Weights of a small mixture-of-experts language model, trained from scratch on English Wikipedia: 4 picks a token, a variant of SOAP for the experts.
Below are experts of layer 3 (counted from 0) of a mixture-of-experts language model. Rows are named gate (a neuron's input weights, with its number), up (a neuron's input weights, with its number) and show model dimensions 256-383. Each number is 128 + 32 x the weight over its row's rms, rounded and kept within 0 to 255.
Before each expert's rows: "comes after" lists some tokens at least twice as common just before its tokens as in all text. This comes from a sample of Wikipedia text that the model never trained on. Tokens count by the router's weight.

# expert 23
comes after: "\n", " of", " in", " is", " as", " for"
gate0 [138 173 149 103 135 115 119 151  89 125  36 100 105 131 124 176 133  67 116 158 121 174 179 109 164 126 144 132 155 168 136 212 114 107 127 109  89 146 147 154 103 125 138 136  90 169 172 145  85 130 153  58  83  79 110 111 111 106  36 129 139 119 118 142 134 145 145 127  84 168 138 158 138 117  66 109 133 134  55 158 118  65 153 108 133 185 136 160 141 118 151 136 194 146 139 156 116  84 122 108 113  98 109 100 108 130 163 176 102  95 104 120 137  67  43  82 195 137 199  40 108 123  92 113  77 152 113 163]
up0 [ 99 136  94 121 157  78 141 103 160 123  93  78 140 120 148  67 148 182 129 110 187 145 120 144 180 173 102 121 144 144 194  98 176 125 137 118  43 166 182 108 150 147 180 152 156 145 133 112 123 149 174  99 117  80 110  93 133 123 163 103 118  96 184 114 102 150 148  99 163  98  97 141 146 160 149  81  85 107 142 202  41 128 144 126 126 111 175 139 158  88 122 115  74 106 103 144 114 151  98  46 165 146 146 178 167 144 161 147 136 137 102  64  63 173  96 142 130 183 191 148 136  87 109 113 188 134 145 110]
gate1 [139 182 188  89 128 112 141 145 149  44 144  98 101  84 132  84 162 119 114 116 165 140 160 133  48 170 146 140  70 189 114 163 161 143  68 119 162 101 166 147 146 135 174 119 108 106 120 173 143 115 147  75  65 131 179 102 141  59 145 126 116 117 150 139 115 211 141 172 120 159 133  91 180 140 125 110 172 106 137  98 128 151 136 117 104 108 124 104 120 108  85 127 171 135 144 172 173  91 159 150  98 116  79  81 127  96  92 103 133 102 131 170 142 152 109 164 146 112 111 113  83 113 190 114 117 117  49 146]
up1 [110  76 167 196 168  84 121 131 128 118 128  75  74  68 124  98 172 166  92  82 120 145 167  92 129 126  76 119 146 138 148 105 116 162 102 118 138 116 111 145 134 186 184 119 139  81  11 134 146 116  88  88 132 161 150 144 130  92 125 188 147 147 131 166 145 107 136 131 161 125 100 126 170 117 130 135 151  75 117 116 143 193 165 119 123  83 142 135  99  98 158 123  94  88  64 123 138 126 174 111  90 138 111 143 184 133  91 139 137 102  73 130 159 160 221 159 100 105 166 114 108 169 135 150 137 112 109 175]

# expert 24
comes after: " of", " in", ".", " for", " as", " to"
gate0 [158 137 104 118 193 166 153 135 109 163 111 161 143  39 127 172 158 155 133  53 128  85 172  92 139 117 115 143 106 120 145 146 217  64 129  88 121 153  94 151 108  78 129 124 101  75 163 119  52 141  80 167 108 109 132 114 148 126 117 138 130 184 116 116 112 194 195 163 169 141 154 158 106 140 159  94 121 142 128 150 133 103 195 143 101  89  98 193 161 129 119 116 136 150  83 153 127 120 128 107 116  97  91 123 118 165 179 118 142 145 136 171 108 209 155  89 100 188 142 116 143 137 189 191  63  89 135 153]
up0 [151 121 134 158 122 155 161 117 126 130 133 123 117 128 126  79 187 113 165 145 118 103 121 127 148 112  96 113 140 132  87 138  61 143 181 115 210  85 112 104 146 117 149 131 115  75 191 144  92 146  96 110 132 130  87 147 144  99 171 124 146 180 125 116 157  74 120  88 140 150 115 130 181 161 138 161 126 145 137  62 158 134 118 134 122 130 146 101 135  96 118  93 175 155 194 131 150 119  89 103  75  57 120 140 115  72 173 188 136 133 137 166 106 152 150 100 148 132 171  80  59 110 133 133  83 148 116 160]
gate1 [180 153  77 199 152 140 144 146 125  94 123 129 142 138 113 114 119  82  81 133 176 160 116  66 155 102 133 116 175  96 121 138 151  83 124 119  70 142 157 117 177 102 101 114 146 193 126 105 112 141 103 157  70 137 133 145 105 187 106  81 148 147 109 143 105  87 108 137 153 120  99 125 201 139 124 152 116  93 128  92 159 119 175 127 111  83 159  98 140 142 117 123  78 163 128 123 187 152 138 110 148 158 183  57 133 124 163 193 122  88  74 114 209 141 151  66 110 108 176 116 137 160 172 154 130  88 113 114]
up1 [ 89 135 142 125 148 109 162 140 100 124  87 128  78 124 117 105 140 128  96  97 138  95 130 109 145 171 137 119 135 196 135 168 113 124 157 149  48 131 130 119 155 110 107 113 202 126 105 117 110 158 140 159  68 103 171 118 100 139 130 209 178  80 115 175 121 141 105 160 179 110 177  96  88 157 113 123  99 147 202 115 132 178 150 156  95 130  58 173 179 131 146 166 127 178 129  84 121 163 105 122 179 117 184  86 106 120  85 114 182  48 104 114 183  85 136  48 133 167 129 114 104  91 154  93 108 113 128 119]

# expert 38
comes after: " the", " a", "'s", " his", " The", " to"
gate0 [126 182 104 106  99 137 132 133  95 134 143 112 121 195 134 110 128 114 153 105 183 104  81 125 117  70 151 161 142 116 128 100 137 148  81 104 108 139 165 178  63 155 135 120 114 135 161 152  80 102 114  41 104 140 113 198 138 104 174  83 173 171 112 126  94 122 160 117 133  79 138 167 207 135 169 136 126 156  79 112  84 150 103  82 160 137 119 161 114 106  94 108 101  77 183 139 121  88  68  77  80 140 132 112  72 143  80 115 133 138 122 164 116 168 111 110 119 142 135  58 131 113 170 184 142 138 130 160]
up0 [ 93 154 114 122 153 152 130 153  65 117 117 144  98 134 128 112  82 102  26 145 131  99 158 133 125  38 155 155 137  88 139 111  89  93 186 124 119 106 128 174 157 120 102 138  94 140 164  20 146 110 203 135 150 124  83 122 108 143 161 127 107 146  77 120  98 111 138 157 163 126 116 108 171 161 100 170 125 120 147 135 122  98 122 137 174 131 145 174 110  90 158 147 111 126 113  98  99  65 131 106  99 119  98  96 121 127  95 113  66 112  92 137 174 125 131 124 195 148 164 153  88  84  94 115  97 157 140 119]
gate1 [123  87 127 157  43 181 142 115 148 139 111 169 114 119 145 184 149 107 139 134 174  66 150 125 136 162 135 178  78  65 134 120 123 184  60 181  70 146 142 156 151 111 108 122 110  32 163  58 137 131 123 110 106  88 142 111 129  89 184 140 116 151 142 128 115  38 164 126 118 166 152 136 136 184  49 169 141 113  84 163 110 148 127 133 150  70 184 115  62  82 148 114 128 144 168 128 147  86 132 192 150 142 149 112 112 164 126 130 159 134 161 152 149 115 162 149  90 153 159 130 149 109 133 150  53  98 112 136]
up1 [166  89 122 122 174 120  93  97  72 111 126 142 115 159 155 172 147 113  68 133 108 147 185 122 154 130 146  98 155 178 157 121 133 127 142 133  87 119 131  83 100 123 123 102  88 162 107 138 134 114 117 107 150 143 138 123 132 123 111 116 123 157  69 127 154 159 154 119 150 129  59 119 138 184  98 169 165  89 116 129 179 105 164 175 107 126 122 116 177 146 153 159  95 147 131 201 137  93 147 121  69 214 171 144 197 107 190 125 118 119 128  77 131 120  91 128 149 182 179 118  99 154 114 117 170  56 125 137]

# expert 17
comes after: "\n", ".", ")", "==", " =", " =="
gate0 [121 102 134 127 149 100 187 203 153 154 146 190 197  79 108 133  93 123  84 127 150 187 148 129 125 196 165  68 149  89  98 148 130  47 185 106  96 136 148  88 111  86 106 101 120 108 136  78  98 125 104  77 124 226 149 161 151 114 113 132 179 155  87 122 125 120 132 147 163 168 130 111 105 157  58 157 104 170 161 136  89 103  96 174 122  56 137 116 144 130 137 180 114 131  85 102  94  92 151 119 125 125 147 116 155 146  80 109 131  80 141 100 139 129 103  66  93 120  85 181 123 101 103  93 169 136 116 147]
up0 [129 104  67 171 109 160 168 130 163 139 135 169 108  89 105 113 144  66 137 142 159  81 176 156 106 136 136  68 144  53 123 164 126  36 200 180  90 168 130  72 189 102 154 144 143 147 133 120 100 103 143 135  91  87 156 112 160 124  64 160 141 112 172 132 112 125 123 103 149 135 142 155 171  98 129 153 191 116 131 133 187 121 138 133 146  73 185  54 151  94 133 115 156 128 176  76 139  84  83  96 110  96 121 124 126 102 112 151 106 204  98 100  95  98 131 120 124 123  86 147 146 204 192 121 180  92 160 113]
gate1 [151 107 118  66 127 116  86 108 119 117  72 151 106 151 130  75 186 126 144 142 161 181 160 105 101  78 124 121 131 119 122 150 103 157 155  88 181 157 106 139 100 129 111  85 134  99  84 128 127 138 131 165 121 143 136 132 117 138 107 114 146 163 156 106 113 171 191 137 104 112  44 137 103 108  92 113 154 166  92 111  98  98 106  76 196 141 144 167  87 109 167 162 142 111 121 128 130 152  85 138 130 152  93 133 123 122  61 132  58 113 113 147 121 103  78 193  66 126 120 187 142 121 147 105 146 127  97 113]
up1 [125 132  99 100  68 132  93 108 181 166 178  95 123 150 128 136 158 108 148 156 136 115 150 115  85 146 126 138 135 137 121 172 117 147 104 132 105 153 144 126  94 126 108  89  97 171 145 189 102 118 137 145 172 101 161 120 127 178 176  94 147  69 115  75 122 162 194  77 162 152 120 122 177 119 120 136 120 107 160  61 173 181 126 142 151 168  94  95  78 126 123 195 131  69 163  95 134 105 125 166 104 122  68 115 167 117  33 121 139 101 121 132 195 119 166 102 142 129 168 161  96 131 156 199 107 138 162 106]

# expert 18
comes after: " |", "|", ".", "–", ":", ";"
gate0 [138 117 118 110 125 158 142 119  78 126 174 172 143 110 137  98 108 105 120 125  97 104  92 192 128 116 154 162 143 149 123 132 113 169  99 188 148 109 129 151 195 204 170 146 138 208 189 149 104  89  91 147 193 146 133 144 136 140 131  80 196 160 119 186  99 127 143 108 141 131 127 101 139  91 125 140 126 133  76 154 142 155  33 134 134 136 106 211 117 152 122 110 115 130 172 153 119 167  77  97 126  66 142 181 120 103 139 134 104 117 116  93 160 129 165 102 172 126 161 101 127  90  79 124  87 116 131 107]
up0 [126 126  97 150 119  80 126 149 109  99 107 198 125 156 108 179 102 170 131  98 173  90  92 104 149  71 113  73 115 140  94 189 125 171 158  79 119  86 181 130  88 184 132 108 179  94 163 133  84 184 115 111 115 119 151 133 164 113 180 134 125 122 118  67 131 176 116 102 132  73 153 122 106  95 186 113 127  95 155 169 136  80 128 168 112 176 103  63 124 125  41  36 141 150 121 121 111 111 137 103 134 123 131 141 132 164  66 146 128 161 143  93 109 117 138 135 160  86 144 119 132  96 129  70 116 139 154 178]
gate1 [ 99 178  91 163 152  92 113 103  80  98 149 146 115 123 167  87  96 126 225  80 116  63 105 179 123 184 129 115 122 155 147 127 119 156 118 137 142 116  77  93 139  46 195 146 163 146 144 110 147  78 128 141 197 100 151  83 163  67 130  92 131  92 157  72 100 154 167 143 105 122 138 121 113 115 164 127 168 167 182 142 112 117 120  81  85 111 149 187 105 124 100 163 102 112  95  43 123 184 125 115 152 131 104 149 131 150 155 154 110  94 108  88 139 120  75 139 122 158 134 170 174 132  51 151  92 155 109 127]
up1 [123 172 182 111 140 166  50 138 130 108 169 103 102  92 102 183 175 170 172 115 176 144 121 191 109  85 134 168  53  45 149 148  60  98  65 134  99 137 149  67  76 178 116 140 130 116 146 142 140 105 104 152 162 134 153 105 122  89 185 106 131 139 170 126 148  92 146 168 151  98 134 126 182 183  98 110 174 100 182  73 127 170 118 115  51 126 158 199 137  75 147 107 158 163  41  99 119 137 195 111 187 121 103  76 162 159 117  91 106 152 113  81 114 155 109 120 134 158  55 109 119 167  84  63 114 122 149 158]

# expert 4
comes after: " the", " a", " and", "'s", " The", " his"
gate0 [136 144 106 137 161 147 124 143 177 108 177 150  75 122 193 155 133 146  69 139 119 134 135 128 118 118 168 104 121  93 126 130 146 168 119 149 181  91  80 138  78 108 109 132 129  91  97 117  56 165  62 133 110 162  75 135 130 150 117 136 129 100  96 152 146 194 144 169 137 126  70 185 168 136 125 123 153 167 215 140 131 129 121  76 155  76 100 106 152 105 137 129  86 100 159 116 185 189 130 130 138 142 127  78 169 180 139 144 154  97 105 130 112 172 168 150 139 129 150 100 107 129 140 170 122 111 185 122]
up0 [144 114 131 141 154 149 176 148 102 125 151  45 154  78 144 167  89 145  98  96  94 179 133 106  78 156 134 156 122 121 101 126 114  94 124 107  99 131 127 124 117 186 103 126 107 107  97 140 216 119 160 121 214 147 109  89 122 120 176 129 119 170 116 144 106 118 144  45 166 151 127 162 144 139 121 129 125 122 109 112 132 116 123 138  96 152 151 158 156 127 147  83 125 129 165 133 120  93 164 162 151 169 121 231  92  89 117 105 135 121 119 165 104 154 156 141 138  57 134 116 120 135 136 105  62 125 128 130]
gate1 [137 147 130 161 125 181 121 140 167 117 108  74 100  69 164 129 176 186 154 124  79 113 147 129 167  92 125 111  86 136 161 163 180 109  82 125 182 194  89 118 166 157 135  94 163 141 143  85 126 108 101 135  64 121 136 103  97 100 134  78  43 188 145  88 106  89 123 156 102 135 163 146 146 161 120 109 161 116 192 159  94 114 137  97 122 110 123 140  31 158 185  95 161  91 117 120 173  58 112 151 145 130  76  91 109 104 113  85 121 150  77 110 108 139 143 154 130  82 150  64  79 150 102 114 149 125 105 121]
up1 [139 190  96  99 110 169 147 150 108 101 122  66  63  68 137 178 152 131 106 137 133 120 150 113 133  99 197  73 117 146 115  97 126 107  94 135 126 124 132 152 109 114 131 137 168 127 131 106 124 121 146  90  91 123 164 115 107 114 118 175 150 169 148 158 151 134 101  89 100 138 135 161 140  53 135 129 153 105  77  88 175 127 134 127 107 204 239 146 194  60 119 135 149 119  87 113 169 112 140  87 136 118 160  97 164  61 144 111 129 130 135 120 158 151 164 129 104  49 141  82 152 169  91 156 130 228 118 128]

# expert 39
comes after: " |", ".", "–", " (", "|", ":"
gate0 [159  97 118 147  31 117 132 139  63 115  70  77 174 112 139 125  86 146 195 180 127 173 117  91 168 151 178  77 112 128  88 163 133 221 152 161  91  90 118 106 142 101 137 160  81 110 110 111 106 115  89 188  98 121 155 123 130 159 122 138 162 131  83 136 129 131 113 103 140 148 118 200 118  71 127 126 148 118 102 100 117  69 185  93 139 113  84 148 137 128 134 140 125 146 183 112  95  56 188 154 126 147 135 110 131 176 117 141 118 128 136 129 112 116 146 119 112  34 101 129 165 191 182 139 115 113 181 111]
up0 [ 81 173 160 100 120 152 138 103  85 142 139  92 174 182  83 106 144 125  51 137 139 165 159 172 108  95  95 148 133 116 113  31 161  68  72  99 122 144 136 133 142  74 107 137 152 119 124 192 114 168 142 140 179 110  95  95 138 177 113  90 107 107 182 141 111 148 100 186 188 126 217  85 131 147 112 173 128 100 123 103 142 168 150 135 148  68 186 131 151  97 126 145 152 184 135 111 207 102 146 147 119 125 132 158 151 117 179 178 124 109 145 130 177 116 130 126 161 137 165 112  70  83 104 132  97 137 116  91]
gate1 [ 97 166 151 119  85 109  52  63 160 148 120 113 113 106 163 140  57  89 151 165 144 132  85 128 160 165  98 155 125 142  71 111  66 108  93 171 174 113 168 109 143 135 137 121 150 145 100 152 132 124 181 139  70 160 132 140  83  86 184 115 135 103 165 109 134 103 115 155 116 123 100  81  97  89 170 131 107 122 138  88 144 148 106 124 107 124 145 144 151 124 138 126 155 128  64 172 110 120 115 110 101  96 157  92 153 129 114  74 100 128 159  66  66 140  96 110 189 149 129 133 126 126 128 141 132 151 135 141]
up1 [174 177 103  98 119  79 174   2 158 116 102 154 155 138 131 157 133 130 177  89 100  80 177 112 164 235 177  89 128  99 127 131 122 136 114 176 160  90 113 117 122 125 161 139  90 154 116 154  86 120 116 159 143 137 147 127 115 116  78 152  93 153 124 110 139  91 127 126  95  75 129 132 108 170 144 117  67 126  62 115 182 142 113 140  69 164  46 150 141 116 114 115 132  86 167 157 143 141 107  84 107 108 138 133 161 168 164  93 138  92  83 136 146 115 101 105 163 169 135 167 120  65 135 187 146 126 100 136]

# expert 11
comes after: "\n", "″", " \"", "°", " al", " co"
gate0 [150 147 140 115 150 114 158 104  98 124 108  90 162 105 109 155  87 102 153  89 162 130 130  85 145 106 162 150 150 133 195  90 155 104 130 129 190 177 135  51 118 117 162  55 185 123 131 140 133 147 137  97 119 100  83 149 166 162 171 153 142 158 122 167 154 130 156 142  91  97 170  94 144 153 133 125 130 113 122 165 147 105 151 146 146 123 160 123 151 127 100 126 122 145  96  88 101 139 117 126 105 119 148  74 107  90  48 108 107 141 151  94 118 121  99 149 148  84 169 164 151 124 159 123 184 124 165  99]
up0 [136  85 106  93 104 152  77 103 158  98 106 127 166 172 172 168 154 130 205 161 208  90 104  97 159 170  95 113 124 120 147 124 159 187 157 139 181 122  75 111 108 179 161 168  84 165 153 144  96 158  95 116  64 119 155 110 124 104 142  74 128  91 165 113 150  80 105 171 138 179 130 147 147 131 151 153 120 112 131  92 137 106 110 102 134 161 201  82  86 162 110 110 111 125 176 103 149 127 161 139 137 111 175  55 160  87  96 126 130  74 156 134 123  99  59 150 123 107  78 100 140 136 111  91 100 122 129 134]
gate1 [155  92  74 148 124 111  98 164 185 105  73  74 126 108 149 155 107 135 134 103 112 130 127  88 155 105  93 103 105 181 121 144 118 170 133 115  96 142 101 203 129 121  96 102 125 128 210 102 129  93  72 191 117 191 104 112  55 173  90 133 186 148 165  73 116 160  91 186 178 116 153 141 124 200 163 112 167 106 129 147 142  79  46  75  89  94 118 135 125 107 152 108 122 144  96 117 113 112 145  71 131 135 169 115 197 203  92 125 147 110 154 129 186  94  78 120 171 173  85 164 122 121 118 146 129 121  98 135]
up1 [123 124 114  94 101 105 119  85  99 155 119 145 154 152 155 135 202 113 113 102 112 155 129 155  87 184 156 105 110 145  94 109 108 107 113 129  89 151 120 139 124  97  84 119 125 153 173 109 133 145  91 164 136 131 129 121  72 153 125 121 156 146 134  68  92  84 148 125 211  70 136 171 151 175 168 115  89  64 113  73 146  36  68  99 110 141  81 208 121 139  84 171 142  91 140 138  72 173  96  84 130 151 100 174 120  82 156 189 125 157 174  84 128 142 152 141 103 128 162 131 160 118 194  86 178 161 113 164]

# expert 28
comes after: "\n", ".", ").", "\".", " al", " co"
gate0 [119 166 141 106 152 148 112  42 153 122  92 156 131 105 120 149 152 147 193 200 144  87 113 174  85 136 168  98 112 150 113 145 149  95  90  95 148 152 167  60 182 155 190 154 177  71 203 120 101  82 110 132 187 170 133 134 124  89 107 102 125 172 100  96 110 110  98 136  91 140 197 131 157 110  79 120 109 115 122 124 187 119 158 124 173 148  98 172 183 149  95 134 100 204 105 104  57  58 108 126 136 194 122 101  98 181 208 106 107 105 140 101 117 131  38 109 153 151 121 130 127 122 155 179 183  81 148 161]
up0 [117 179 114  72 199  84  96  96 148 145 163 135  85 162 134 106 110 100  96 148 167 135  97 189 148 123 159  83 111 110 158 120 151 127 129  99 128 102 125  98 122 120 156 166 166 103 127 125 103 120 138 115 130  81 117 161 116  92 138 143 142 128  88 110 183  94 178 127  87  78 205 159 157  99 132 118 144 168  77 171 202 152 127  67 112 125 110 136 117  98 124 109 114 158 130  87 130 121 162 112 131 109 114 125  86 146 179 121 134 137 163 129 178 145  60 139 178 138  84 118 102  82 154 198 123 109 159 133]
gate1 [ 76 118 108 169 116 149 119 160 103 106  97  96 143 103 144 140 125 112 127 148 133 165  93 121 110  58  68 121 135 101 178 131  75 109 146 101 148 140 117 110 181 108 203 126 115 109 133 157 113 120 157 186 161 149 104 125 103  68 156 125 119 133 116 158 151 118 150  59 131 157 134 184 143 134 119 120 146 118 152 124  93 109 148 109 141 103 124  92 148 101 132 166 127 124 140  97 151 153 131 136 126 136 133 120 112  53 216 168 146 115 129 146  98 127 162 125 173 169 152 150 135  35  99 138 171 116 131 170]
up1 [132 144 147 175  97 145  69 155  44 138 130 142 113 125 128  72 102 121 150  98 216 153 111 115 119 153 130 132 109  72  98 149 107 162 129  91 119 153 121  73  73 177 149 122  81  88  89 156 203 112 110 187 113 126 152 137 139 114 152 104 123 119 187 133 146 121  93 171 151 109 150 122 105 139 130 143 115 144  97 147  98 117 168 134 129 126 107 121  65 121 140  70 109  58 176 231 173 161 114 124 107 120 103  87 100 161 137 131 155 148 111 111 120 101 112 127 136  85 147 149 118 118  92 169 133 171 132 143]

# expert 2
comes after: ",", " in", " (", "–", " the", "|"
gate0 [136  81 127 166 124 181 122  61 148 135  94 179 106 137  92 142 121 128 156 125 137 127 143 101 123 203 107 153 163 100 143  77  85  76 121 118 126 150 107  93 129 143 138 136 153 195 146 148  71  82 139 168 111 123 106 139 133  75 154  68 135  77 134 117 151 156 155 106 124 127 108 117 108 130 155  97 159 184 129  79 205 129 178 183 114 121  52 153 166 105 138  97 166  78 107 127 111 113 113 124 115 137  77  79 135 135  98 120  87 121 129 148 210 130 113 128 158 163 109 184 105 152 145 186 104 161  69 140]
up0 [123  79 172  98  65 163 128 155  87 141 146 157 169  94  80 130 102 126 134 121 178 193 184  89 158 140 125 130 122  87  78 214 192 123  54 129  91 159 107 191 111 131 132 154  96 112 159 198 112 118 117 104  82  66  95 161 136 103 164  49 107 105 133 153 134  66  65 156  90 125 130 194 133 106 145 143 146 156 110 124 139 103 182 113 132 137 107 149 166 175 116 148 125 112 140 165 137 146 111 145 113 108 161 166  64 152  99 156 121 179 113 136 154 141  96 169 142 138 147 123 120 157 129  87  58 111 144  99]
gate1 [128 116 105 139 145 129 173 108 140 135  90 131 100 132  84 134  24 127 124  80 103 168 151 150 176 119 148  71 135  93 159 134 122  84 128 127 141 158  80 112 158 109 142 118 188 159 107  96 122  81 135  65 105 153 107 102 148  85  87 113  75 114 125 135 130 132  72 179 174  79 104 147 137  92 103  99 119 151 162 176 127 149 133 126 154 140 126 153  54 148 169  66 146 141 162 102  98  99 152 160  74 100 107  97 131  90 135 133 132 159 126 129 111 162 106 124 153 177 153 135 134 148  58 148  85 183  77 114]
up1 [133 109 121 115 128  55 146 131 112 122 119  25 161 112 144 134 207 116 158 116 125 114 105 135  93 111 141 141 100 177  87 142  91 164 131 164 130 143 119 184 126 175  90 107 102  92  94 132 143  92 103 114 216  70 120 120 124 108 151 105 127 101 191 107 126 175 173 107  91 177 100  60 124 124 111 105  85 145 132 103 145  99 123 183 152 151 101  93 124 127  99 108 118 117  84 116 160 126 125  84 163 127 126 113 157  87 145 217 135 105 115 129 144 176 145 128  95 141 130 121 106 147 163 120 123  88 116 154]